python train.py --moe_layers=[0, 1, 2, 3, 4, 5, 6, 7, 8] --normalize_top_k=false --balance_loss=0.00237 --norm_place="pre" --positions="rope" --rope_base=10000.0 --qk_norm=true --attn_scale=0.177 --init_std_qkv=0.051 --init_std_up=0.051 --optimizer="adamw" --decay_shape="linear" --train_tokens=345700000 --steps=10550
Below are experts of layer 3 (counted from 0) of a mixture-of-experts language model. Rows are named router (the router's row for the expert) and show model dimensions 0-95. Each number is 128 + 32 x the weight over its row's rms, rounded and kept within 0 to 255. Numbers have three digits each.
Before each expert's rows: "comes after" lists some tokens at least twice as common just before its tokens as in all text. This comes from a sample of Wikipedia text that the model never trained on. Tokens count by the router's weight.

# expert 252
comes after: " a", " =", " the", " is", " an", " as"
router:091072194151148139152150137083082122124120112139057147068104116170116139069141174132121128123116095145171094150135103138090129113115109123127208128130126130075195156145153076129133108103136151067134087165115170093174162136107134171105108105164142149152103160162152158141032118141112071136

# expert 162
comes after: "ur", "b", "po", "amp", "mb", "br"
router:121089167104111127118176068125125087123122090130113187063121153159169087111126119103138104160134121183153089095134130139111057102097125134162136106150155108103205163128136144139151111081140162090158128225098165139114118131145083146111104089143100151226120168105108154091097125122108151184

# expert 190
comes after: " ", " (", " \"", "-", "/", " di"
router:099044147168116129187174135141135056123145112121101159103113113176112148099113150138120139089118101140150114167121133182102112130145140102172133151189138123129181181097134068201155076126083118187139114131097126178183183121103167113149191108135129118121170153146110177124076154165122098140

# expert 168
comes after: " |", " 0", " 2", " 1", " ", " 3"
router:088091115084039098118142109113144110119168029120079168055132127148147138039133128112125168191057123110136108160128120163136082141121157091144147126169133128118158191125126138106102143136087140132182130166144180116136121148104187103141127096158149112167102135134135135068108132108130122085

# expert 10
comes after: "R", " R", "r", "er", "al", "li"
router:125086197124059167141135123083121087139163077092073154092123130159087162071148111149113152173099133164180059121124116153088082086073141075117112133180153113140174175102116124135126114133109123095142117110134141083182198136110122163087129161153177084155153156122135178105138123121132084130

# expert 117
comes after: ".", "s", "\"", "ies", "es", "ation"
router:119141190148089144174106158154073121118141084138031145105127110153143133122128155084177102143097144145104081140126139205113119116111134114174123132228106100096125226152159122146119132117118105080173101108115176148129139068115087136133145095146102143154143157161145117123094172135139132190

# expert 61
comes after: "n", " ", "re", "-", "r", "ri"
router:113091168117047108163136122093114096109173070155097135086107076151084128092115132108134161116062090131120092134181167159105106135114121106157128202248117135107155169089151143135190126124149122137117177162111148122138171103117130098152121130110151070109126192125124124097120105132104090130

# expert 185
comes after: "e", "te", "le", "um", "y", "ta"
router:073127211114151136117185168164164150109102090142085198068144102162127132108121130136165137179106126153105090122176171135048103108123093154097166146199129112102141149130150159173116100144080135118137086198143150161124117146097175117095143130117125146184123177138144125077094118157114122168

# expert 72
comes after: " re", " C", " B", " at", " P", " V"
router:128092106158063167129149099070121040115118095126110161100156106182174087108117133095072127122120080138142083152131143163136062105131156153123152159137167097093185186119126114113147147062131131114158126186130138116121126138139195156127129078138066101124153157134145177044127099102138151132

# expert 106
comes after: "o", "ro", "co", "ho", "hi", "po"
router:118035128130083143139199129155141123138119097142118166057117165131147108069102145069133104102138098128147090145141145115112095124174141176183144127171117110108157139134118116160126095154119150159165124155080154101151129117119176131081085102151132106255130171153151131144092125146081148094

# expert 247
comes after: "-", ":", ".", " (", "us", ")"
router:126063127140073137183194128154081089150113060126132159087112104113128166107097135116149168088079128085154154124184143138050105135105125114208136133173141130102194156109108097123128094081083140094108142224130137127111170105121157121139100144155131137142085158091110118089111151116100129153

# expert 56
comes after: " in", " to", " con", " of", " at", " on"
router:126120109168110170103152133107127044149166066167097109111117114134113154123109116102109160102089102149124038103154177181103058145116163155159169154195106098113152137102174082150096103102084095132111102170122145167129160129133155149165148097154068145119149153125083157089074151086121153151

# expert 114
comes after: " the", " The", "The", " P", "C", " C"
router:098091111144069146140117117126149103146125080118096140078137116141150166122115173057078096086115070113128106176122138153133149148107200118179178165131155091087195169137107042137104145170109137129144107112159153111126110099141142153113107115174108156151199152189134147089072122094156167140

# expert 144
comes after: "er", "ist", "ter", " part", "tor", " member"
router:127092172169131114137106083129098089179170125121070195091120094198142170085163136156146177114045112135137090125164145170075102120093095120118172168176148078134155169139120094125097120162108068052139118174122132099127187124110105135089140129142122122149137140145173136099121109098163103109

# expert 69
comes after: "vi", "c", "p", "ba", "s", "op"
router:106074083113031149168166115106078090114116082115144141075101143137160150104130156050101133145092116129165052149148164121102093125105113183156149184201125129081174178106125115148205111138168136110105111134083148106102087101130109143132071117146151124165130144126137147130092114136112142140

# expert 201
comes after: "n", "ri", "r", "la", "l", "er"
router:105109212119082094141159105118149104141156091121098149077136137137143133064138108158112151161069068162125117155199135132104103104097109106127118154206140075136180173119120177148180118157119130105116170188131163144129191156082128115105072116155181099138112149160166144099111116111091093137

# expert 186
comes after: " ", " =", ":", ",", "-", ";"
router:110074108132102155186185165104117064102131059103135149072127129142075196110098157094170139094066058121177100149145129151105128147097171089179133159189115138133152142090135085145128137135074106155115086128114155130142175123102128156165146131147123129125151166147097157121044159129144104145

# expert 99
comes after: " A", " N", " a", " K", " ", " H"
router:143106155157055141120153154115164063127118079108088111091123138140113171100079092108154113147114055157134102164146149114123116124137188104145150132134137081179172176070169137156134104161069120114155120091111177139187163113121158166084128153167173141139141121138145185078075175141165080129

# expert 134
comes after: "n", "d", "l", "il", "b", "ill"
router:121143217113127129146146103107150059127156088134122164085097081154129102074129123156137138135115155143094101127193157161111092115111104106150145180214146073077167156102130129145167107144148157107122150195109153160115186130116095100149101128130171167147105201114167156086135148126104074162

# expert 81
comes after: "ce", "ing", "ment", "ation", "ction", "ion"
router:101142170159147132129108114100123124103087108139118246067133084190182137100145167079095082132129173118137111143149125143068118134083128114155153136155171133130145199168123101150085103100128104040167103177141154105145088126120145158140118132141097163205134153160121129105112093109111135120

# expert 230
comes after: " he", " and", " He", " which", " who", " it"
router:134084181151100163183152119141129085069114094116102157098136136169171107102101137116155063122124072131110102079122150163075103188125144148153111085150111129156166171120149136097134082079100060090200146159124155152176138100096189144098139084168124072191112131149132139092116111147130142123

# expert 101
comes after: " b", " B", " (", " re", " ", "b"
router:126114111127076161156196112105139027122109104170116165113081159177125083070107141043103141113138136138176092111119124166139097169145126114167135134198148147110152207114121102131155080081127098123168135175115134102129154130108186157147161123142100079131121171146145183084116127115115123125

# expert 85
comes after: " La", " Lo", " st", " lo", " se", " Th"
router:105121165184159122138166104149122069139138096156102120106121098157145121109148106142118193151085058190125088121160177153088074172112139157142188089144132062131189187104141086099132090107130102084159109181093135163143154130140130119132164140175095158110122139124175170077076153118115162136

# expert 154
comes after: ")", ":", " (", ";", "-", " /"
router:104080109142100114167161138140104077132105036110128198110103122154112157079108135103173169084107137096174164136141126123069118124151163108204145155161172139122206176118110069147128097120081156113117123194151144099128168080124159126145112131143142166182101158121117125075101158096131144140

# expert 133
comes after: "s", "ed", "ment", "ing", "es", "ies"
router:084136170111085155143135100097108098110103116106121141086116043203154178103131156098151132097145151149087098115113126179054139139119132108177132100201171081096116209113137107148101107091123114077159131160105150126112102063116121158152089087140103100176149125140171140158078112116138135168

# expert 88
comes after: " the", " The", "The", " United", " U", " this"
router:113124112187085124130205127137148107135130109108132164054084118191151138099146144103107067131112079131134118136117104128110131129087136111161126144134138132095183226150125080107132138168124111085137074123113149141156131101110145196158127134206144117143123160184164175106057136106102181167

# expert 86
comes after: " the", " The", "The", " G", " It", " a"
router:087096098159108147174169134117125079139094069142108114104127139118132100074114133064124051092069070145131101158161128174131133161101148141166177120120153114142202156122122067101155084163096084094167111122117161142138150111130131188129098092198114137165153122140135143129064181113121167154

# expert 146
comes after: "s", "ment", "ed", "et", "ce", "ing"
router:102141171133098147149165115120096131135109145129124170129105061187146143103138130118140146109130148157083105107126119147064168131143133084175146078211117081092135193086126075099100076096126083074157122170123124112129136085078115119130180115167108106151172176144214146142082089094121137125

# expert 12
comes after: " D", " d", "d", " K", "D", " W"
router:118142136196105131171087102137127079141122078098127147097141076208142156084119111084120157091126105140127102159188131180106114143097147076149188164196157107108176174103114091145154142112134102113126124146128157124119195116136114141103145112154109134121168183131160144073120181093170076194

# expert 234
comes after: "di", "er", " di", " de", "ri", " Di"
router:103047182166105127104159153112065090126165111131066194087122120151099131089131133085182173143098110119140074142166178149079116116078117119115117139179147122154180165143134148139134091144079107123127079151119132163148231096130147169117142153155136099128138165086128123080092112122156120150

# expert 76
comes after: "|", "\n", " ", " |", " 19", "-"
router:089051185152128126134167071106122094140130029119089144062124084164118121112154084100111133099119089133107102151159161150134109164105153152136142126118147075157200221116145129163103161157122120092147137145108171118145135170104182086121106121125092095162115128116149173141100119101097143181

# expert 172
comes after: "\n", " of", "'", " Al", " with", "|---|---|"
router:083112135153140191115158150109118093128127081158127138047091120187130121076087102071165158140112114132127098179163178158093126119068180161150139121183144122102167164092175079138112165112106086086148138176106131099144136126125106104088070123086098117172076148103163124104143175150174116124

# expert 137
comes after: "\n", " |", ".", ")", "==", "==="
router:118093145105111147107157161167113087116124021196083159147171127125107170072120138092132153139093113139183108100131142164114105116129131075144169133177160120136092155106110129177106176118115097079138098152138125112142115133129087131098102069207145140173160169144185172080080127123158108152

# expert 139
comes after: "ri", "ar", "la", "er", "li", "r"
router:098086182118118115148195135107093108161172094140059149038081142135094118074148107132156195164083100160122070117134168122087085108120076141126145127190103080143174175092118140160132131136148139094110113156063136146127181095114108124109130160141171119154108186112153147139123138148109122161

# expert 52
comes after: " re", " V", " Ca", " Re", " the", " U"
router:127041110171029147118144138122110075115109066111108172121111119144167128098129122036075086149112099144166072165119130142136081108108183094131142123133163117132185189111122127140151097103081143146164098127136134155120140126150180134125113127179104089155173114105127160063102143107146138154

# expert 104
comes after: " ", " the", "'", " re", " b", " The"
router:103090166132102182141164132086152064156100093138122150096094144169099155089121123092132067130103076158162109151130118152086129145105130093155152170183163140115188176101124096113141112147124104149128107153116167148195136099101187172146125141198124064135165130157122207094073118132145132173

# expert 188
comes after: " of", ",", " is", "ing", " as", " and"
router:059063154168152138176117121084117113113121101141096175059119114171107151091113176114133101139092105113168160204180146105129153128127156142202170120138152136136189160115086132126135170134127136067120153153108186138145164149151174172140148104168169154189092125146127131113064129164117121106

# expert 158
comes after: " |", " 0", " U", " 1", " 2", " I"
router:139062167173136160110169118134149076125122054117143177074149147168145145086121108126119136124137103195169111104134114131076097136107187161140154108100170112143150209118163101147097118133056110103205112108131150135164133124063148161112109102167116132197150129135121196099093128131144116115

# expert 110
comes after: "er", "ist", "ter", "ad", "tor", "st"
router:098118196125155078132109092155103108133185092151066185064112083186110143113161141133166145130063128154101096157158161169085129117070093126108154119182123095120197143138109143141084108186138121041116109165119143142125174152096098139103157159144148152143116168124178126150089110110141113138

# expert 228
comes after: " the", " and", " an", "ic", "ed", " U"
router:116119108166080164171165173099147075122142124140078101107099130145127134069106135087101090094096096160145060090127112148114115137103131127176168117142125108131144150095164066126147112069116129051193084141086120067153166095110116169132070125140088135154114172162159148111051142097156142131

# expert 47
comes after: "S", "C", "A", "E", "I", " U"
router:119149160152074094101126149146142033106128044090125157107150122146156122103122098093135088098127121139151118097118129109124094105106179148168179155130157093141161187109125088137097201111107149056124093103149152086122140123123139154125069163175109147209122183127150182104109129090156106146

# expert 34
comes after: " in", " 19", " of", ",", " from", " at"
router:149125096162036128162153133121121093116162084145101147083116071158166174104174134072085140125123101132118052165177159143069098159107162125144138178158107116104158182125148076123119120132126101128184092154147137095095155071160150133161148147154080127122147149146098139061103158095173144159

# expert 118
comes after: "ur", "il", "ar", "b", "ed", "at"
router:081158179130132138140149118124132054130111078171115142103089095165139119089168167127136139157100154165145098094173144161094076154059082102167180153175111125087177163111157139124187128092178157093134127183101143162111127127146073129158102121166085166156118187140140171130097127140129161181

# expert 100
comes after: " |", "\n", ";", "S", " S", ":"
router:114107154081106105143125116064157088085145050125117137038117117190112171080145143122175130124121089144115095119173103133116136127154175121150118109152100125135133150078105087129087119135090091139120143206113230149115120156084134178112121112154155153157149160146149177097067093113136141144

# expert 255
comes after: "or", "en", "in", "t", "c", "ar"
router:106122152142084093168119066105048092096161062098120158073127131185162129084140114095092155170098082145112109127177172151118118148054124136151134156178156099128194146127090131145178107139166114041201126132124123108126130120163096140117141143183148170140139118117151127133081133110118134126

# expert 220
comes after: "s", "es", "y", " However", "\"", "ia"
router:078126167122140110165129113087135100114112130142132172073125084141131141117117194105148123127117113132124076083162137147077085097114118101132145121238145063070137138081141083130130109105146165083147090145067175162109154078089158173124134111111140135148092108119147194113079144126155142198

# expert 217
comes after: " G", " B", "B", " P", " V", " C"
router:100106132127070160140193103109146044085091054132134157087145119138131106032100145066110099094176110146189105139138122136148106126097154139157136149105133087123191206111113096158167119085104145132198144137135147102141136147118147158097119119128122124214146146120137166094120129124125116134

# expert 238
comes after: "it", "t", "et", "st", "at", "th"
router:101152181134146098139122078096120120106156107125102199058133112194155125061131156133130135106116128115089137135148163138081159129117084128166188115213138104123206171113134121102118106131142123065173117212144135117105094133088109124121118091125100178181119188164155103145113092126125107148

# expert 184
comes after: " K", "k", " S", "K", "S", "D"
router:110167134149109163148099125131151088099102062096136139069131076196145157050076120103149095117117116141119108137152146132131135144066170086170189129162142134129129158114159096131179100126082127128124109103111160135125119103125135150130101122167124198164153182144114158089085207114164072195

# expert 161
comes after: "st", "th", "y", " St", "ist", " st"
router:069130160142162134152114103143161107139145082136099138073117082178159134080126170102118081098060078153107127162211162151113149158094148130155187109176157066147156133141134078146082128175124138067129102139128145173121126104118094163101067140150133184155123158166133129139059156146143122120

# expert 219
comes after: " in", " of", " for", " and", " con", " ex"
router:057105137116107127138130100116058088182172105137053133113108096183151149101097171108129125119087110175127088134170145177080047105129151136127138147171125080123123178116118092109101089136088120091188135143096117093143142048124119147123139135181132127154183129111135126089085125071157152149

# expert 229
comes after: "s", "ation", "ing", " of", "ity", "age"
router:122103175141073140139139112089164100116116127157070145122107086163143134100113113104148141152118100189105121156205130123061102118135137146145213144166150056098153168079136079122121101123107145124165086129131152056156142111091111146148125099125122141193103161165141176138047158127151132183

# expert 237
comes after: "h", "ha", " K", " H", "a", " Na"
router:117107155144100136179132153157103118059122095130114171043125127168132198041100113114155135155104091113115121140163163125089167156086161096124147114170119135136155137129126122104140103192085124150131089071146164139170156104107118133108110132202186132196126153157156099124102185145159085159

# expert 222
comes after: " ", " T", " P", " p", " c", " C"
router:127094120127112124122165103117163053144154073131128153099145136174172135049079123099101154085106077151143142144115131120157106140159153136174159104145147087116239203089146080147140130124117123150164164153113177127164107108104138106157115073135133115157163151150150158043090122114110107142

# expert 126
comes after: "in", "d", "un", "ed", "fin", "act"
router:129141144185113125161110062157066111120190086130104174069109139198110172036161150122104146137085120102138105131162176161102090175055133133115176123225112147143157148128140128118133113108175114082154107155134110125138132112111084148169143127168095149130115163137134117127118131102170135173

# expert 231
comes after: " 0", " 1", " 2", " ", " F", " 3"
router:078083188151094123134142103120145114093147065101107179075133140175151116035135107086116119131125133120111137149119101128131122148137194107124128116145149136156170182141142082146107125144118104147180165121164183084209117113092162135115152099181158149212170145174121151082098142160115096120

# expert 212
comes after: " to", " was", " can", " would", " not", " he"
router:118161154110056141190186117109139105117176088149086108119118114126118157087109116127136153183086107146105079105132196139120088184128160112133153098194119107166194178105178078114174128091102069099147127167150170109154136132153184125115151104133114112179129136152125176094110180115145168116

# expert 216
comes after: ")", "o", "i", "ia", "y", "a"
router:133034190137127113144170106148123114158119068107135177069119134105146174120073106067168110128093121122151115121169154136058080145118115131165145130161144089124138165143098128113153139132074140144136102142124183151102138060148127137101131104168138178222100157124139137088070170136088120109

# expert 127
comes after: " was", " is", " be", " are", " were", " \""
router:142089128141060152176190134148100093122167120129067131106113128153111139077141142099131132151123126150097025083130147182106125156143132117143154135184095111110145195118152110128136091065085059093167123173092140120162197151115170158150168101137118081112156169149173150110095112131154120128

# expert 68
comes after: " ", " (", ".", " The", " h", " fa"
router:109076173159079150137164148088101070139120083141101158059120155160134169117095114117147107095078102126153144128176141134092117175136161132140152156175120126108164190110113082125113071157113066165181096124125145140198171091090163136137123112194142080141179127139125145089086143103172113167

# expert 119
comes after: " to", " in", " at", " of", " by", " from"
router:116114119178065141139146135090150070143144101135114109098112105144138158123110091071103143120126089142109064116140198174085065166111208139164168158159131105130164174131169075116121133101107088142134096165144163164148127130121158121152141068159062142149138162137104201086112161102145172151

# expert 53
comes after: " E", " Lo", " con", " Sp", " lo", " po"
router:129096146144126133093172095115161101137101080165073156093150114157146084078142111088096148113108114183123123148138123096119068149163167142164168103092147106095198194103172149142085082067116142089193132180139160112166106141137169123108142114144073153163120139113154173064087108126118175118

# expert 136
comes after: " was", "\n", " is", " be", " were", " as"
router:136116199099069162156149123119092108102174094113088130092149109139132142087127140108157107160131112157069017116138127141088093149101131143103111159160119144136130179126172116096147112067098062097173136151088157112153132148067194151099122119168121080150176163133128148146127093149109072158

# expert 159
comes after: "e", "y", "ne", "le", "te", "x"
router:098133169135139135166153147148181147142112067124094199037133067132098126126073145105123108133076113163098096123207164159059126135105154156123180132214123088134142132114154127164072148155074133118098116140113171143136131119102158122095134110130139132150096152120132098119056163164094126129

# expert 108
comes after: "or", "ur", "ment", "ci", "ic", "our"
router:062103165114110122128171053091105092153188097113123179089107149152154110124169158095117123144090116176169107125159097159090093119083125136145132096157158112127189159118101104138103126085143131023179131152146139097102126119109095182100074110142136133197131128145092137149094075123107175125

# expert 204
comes after: "\n", "N", "C", " 3", " 4", " 2"
router:153093130151096198139141172118142078113158088129068138091087146141162104090117099054166088124135128158129128161118139113123133126100179101168122165168140071104152197117154090129138123056096118059166116108145141075129143067140132172102082127153093109185121153143133160058112151111155113117

# expert 248
comes after: "\n", ")", " served", " as", "and", "),"
router:082127178156139166137162131120099079127136063107114144040112116155123168114141080102176127104067101158135060144181190150078112178075156147175122114192119085126125157102165091160137130126101070122151121091080124145185145128084123140075132150128162097146140125116153155156113127122146118161

# expert 105
comes after: " of", " for", " in", " by", " from", " on"
router:126067127168101135104146102091118041164191115158082103102103112186104144105127133101163139084098088187135046100129162174129044144086178145135144157173127111126162150104153074109079111132102109111150116137110150126142178109141113171126097126160115136129148133111115163126040127128135157129

# expert 156
comes after: " on", "op", " On", " C", "vi", "ver"
router:103090128128066153144143085114117033175130107134105119103107145146161104104136153031102127102117118173124087163180171164141061142088118133184193187147133105074163179137110109117182121104164140125131157153111146114104157108152122133118098135153099144154139165111133196109085116132113176117

# expert 15
comes after: " of", " at", " in", " from", " on", " for"
router:118116102161072163088142150137139070130139102133102109108094093173131168120143116074124163106118097152135037131123176158119054149115183103157149162153121117113134187126138080140105118129109080153148115148098159160121148112138132146141141115173090137113155162123129197082026161112158165190

# expert 225
comes after: " of", " for", " in", " with", " to", " by"
router:089109158130134109133153106111147071182153137169081116081097151165117190055114119132135129097124113201114098131134171157130067156094196122159132142132123102143158150094165107098076152140096081077169143121118159103180190109106128160112109137192133161168135154129123132127040169140123150141

# expert 152
comes after: " was", " is", " were", " are", " be", " been"
router:155108168102059167201166142128081107110178112133089132060162109138117163082157151128127189168114105116114032128152124149116138134129165129127132154155115136118142159128128128122130095064082054094172156160113164096137152122140171137090154125152125098153178185151146145107098104146147056113

# expert 143
comes after: "li", " E", " R", " Li", "R", "ci"
router:161076184148108111116172095124156095108154088125076164103153127153123120074129082091123110167097101169145105137144122128130112113130137141141098139134161082166214213132161132133117083075097165086177131144148147119171202134105150183135080123160116135182131141113120142035115116139128114096

# expert 132
comes after: "lo", "ri", "ta", "la", " La", "go"
router:069112127088122140131216139159115124163114073132087135067117120126147130113071148135143129198075099146126047118160179107083060117130107166138168122177122098099174174147149143168144114150110130143119122157101165157113136135132175130118149133178147144179096143093157143089062155147080148158

# expert 79
comes after: "\n", "==", "===", "|", " ==", "===="
router:116071193133131148111197114115137121170119074146108137068154086151152127118100154115119160098095100164124127100228156200095079176109114161110159166157118113139147157112133137155103174140084052082101147182132141137165128141055134146087166105114069127130127149140137153140133110115136148152

# expert 191
comes after: ",", " and", ".", " to", "°", " g"
router:093123158149103157139181144102115053107128094090124160074128167157112155062137140131135137158129083133147130133135135129065119166094145145161140121199134079133201189100113122167118134075112117085161102139095190151118144093161121156136151140170143097196146153152117170054080137152152136173

# expert 199
comes after: "s", "ed", "ing", "y", ";", "es"
router:077105147138105124141137073111102106116126044134106190071129111166109121069093121143175118156106107143162146166155177132119063161093134147177170127169152185153177176149109125144165111158100127107105164188112160151153114132125189098157086108112155141181080114089136147111060139159117141126

# expert 78
comes after: "-", "\n", ":", "See", "•", " Country"
router:139069140104133132180181103104144088129123065140057138064135103172109132077147109127164128137079103109164150133204103132105103149135170146156126158141101093153191139109127124138157091096067132085078086199145156110089181180105164144116105146146127137168085143144126160146100106103160103165

# expert 140
comes after: " the", " a", " to", " his", " an", " and"
router:084123176083077114183136127157153092143142088192075104084123092114093152135105172106153088149135098186106063180170146150133094121109162157130132097159117076154170150105135102089155082092080139101125142142113162094173186120125146153108130109132100114186123148159141166079080177110142170133

# expert 109
comes after: " of", " O", " Ro", " Ra", " Al", " Y"
router:107104160148111137135143156125128079144146077111106143090089137172103179099102130098163131154126119156118057137124161131070066110150191110126131087155147069125140160083136136171071132111052148131136120119110171145184178105117138121104123148196117158166121197106119157059071167154153141141

# expert 64
comes after: "u", "i", "o", "a", "h", "im"
router:128056157138058122144105126113103134098110100092088193027129132156109161072147139077141129162090094086108126183142137128103147090106117149111124147173112087151163147105143143138124107213095130139152089103131162139174152099114115146079097132169194130179126144171138115116120155127167075151

# expert 23
comes after: "ra", "'", "ro", " of", "A", "S"
router:058050161138089130152163128112144119150136068095109134080102128145114177094076121113124081125113124128160082126118135112106082090101177148144153129187119128108119155107137098141075149132089150121130138108089166093130116084117143126128054132192171131245132163149109145123067104148099111124

# expert 83
comes after: ",", "\n", "s", ";", " as", " and"
router:137107091130098139156126130122057042145152122146141175036083136152130141098102124124157151103140132187148096117133104156120082121096131127184138124206136130121117148093116112146154079098062106101131123137089128144163122071156149128115093086143166131147142120068219129086091155172118092147

# expert 91
comes after: ",", ":", " |", "-", " and", "."
router:105084153133084135140170114100137078106143036109106157051131114177152147028118137074121111104085103130142099145156124153092099154101151133194163149198137132134176206098134101149156101145116118108154123158127160130124147098131153155127111121171154116185148172140137162091089172134131130138

# expert 194
comes after: "s", "ed", "c", "as", "us", "duc"
router:091174155116063194170160150137131092125152110111127132099092095158089146087093148081139123120124121118083044123167153138076104105146110123172148131227117146110120153085168074155146097114131080138172115129103146143119117128111126113159124112160088094156124163152097148145025158088143149142

# expert 149
comes after: " the", " ", " st", "ri", ")", "or"
router:086082125154131160136158112121147101119128121113101143096103142155123122093172145081142100124018041158142129171178130109114102124155123140156140153223114091146163195100127071110138097148144113130167104149082125135123146086118081155120137145139152094144144099138166158101035136103095149152

# expert 177
comes after: "li", ".", "e", "ro", "a", "o"
router:160066175086072157178216175124119123096128112140079203089092147148095116078123121116172119154118129137126114123147159138073131149129152131123133133211095142133135173115140138121113095130090086104164123120133145085179172095108162165097126132177181082180083130168152155112089148143102114125

# expert 254
comes after: "s", " that", " the", ",", " it", "ing"
router:117132210156052161143153128100095106098092119120103227081090121153174155139083127145139065139125116125101095119132153143091144133137095136169154107191128116141168200134115107121132100130123090078166126144111142154195121093103147108144118097192125102169130134165174161151075132139149156170

# expert 242
comes after: " the", " The", "The", "gen", " village", " at"
router:121088111170112150165190137101143085113140092119114158071098125157170167114159192079108082148094094134133108163157121160088137150081145149172110168129137121117222209134116094123158117139118078122135097133118151146101158146159151196143147125156104125130169123173121163076061156091137143170

# expert 198
comes after: "-", "\n", ":", "See", "•", " O"
router:112075131106137123163161088137110069136123078125075172087126096178114154091143135119142136121080126116149153146211099154123082144122201144166147165151088087149208141109119129140133103103066147121104075204176176120103162154108156130152098124148115141189088131150114171139091117112154102152

# expert 197
comes after: "an", "en", "n", " |", "un", "man"
router:101138135121039136190118097140067105110150065111081142062098104153116156109124204107142095173071108129140128156156134170116157158059140123123143147201076127144135149101084144123177127126143090041152143096129178112119179113140107153120111133167162108139104122135151127136078120119150102132

# expert 113
comes after: " ", " (", "-", "/", ",", " ="
router:119090141173098116164140130106117061123177065134113170089133112163093124058112131119164134124102118162166077133142126130126082127114118117136140132171159158127193206088127084180141104099090166140121122194135145162178203129155170122143141106152178127122126166102112167065114136129098085178

# expert 131
comes after: " |", " ", " K", "d", " W", " Ch"
router:092153123169067100142128115132134092098158050081102170048111112160090136053126122125116168179115096105130076133141184172122121150063174094128146123160147129139200177117132103126169137182136099112165126138090171137136144165113157098175132113166154138129144174120133166090093142130165128167

# expert 196
comes after: "s", "l", "z", "n", "k", "b"
router:091118218134116119183154102125141122118103076115110201082107085153150109119113138115120086158078068122140078129176125128087134117130100091145137165210145136107155164126106148170173072115143136104102148185120192134109116098113105118136104140140150105185141164163148128087097127160098087199

# expert 224
comes after: "-", "\n", " on", " (", " in", "See"
router:122054131106129116132187075137092069117117110141069157063110095175138121082148171119140142129106121143152117117174108148097059173130182135187136156161079124141171172131140105158164127072071129122124078212119155108121162163083165135158128131129106128193118143130120168145104113109131123158

# expert 166
comes after: " |", ";", "|", " United", " /", "ja"
router:073086162148103117169150100150079088142133037089122187028076110146120174128122124127168160153100120141153083125150175145089090143069148141150148111140170095142163148106103084174149110168119084087108140127106125152136150081132145112144107129186166139134130167070111104164091132122102113119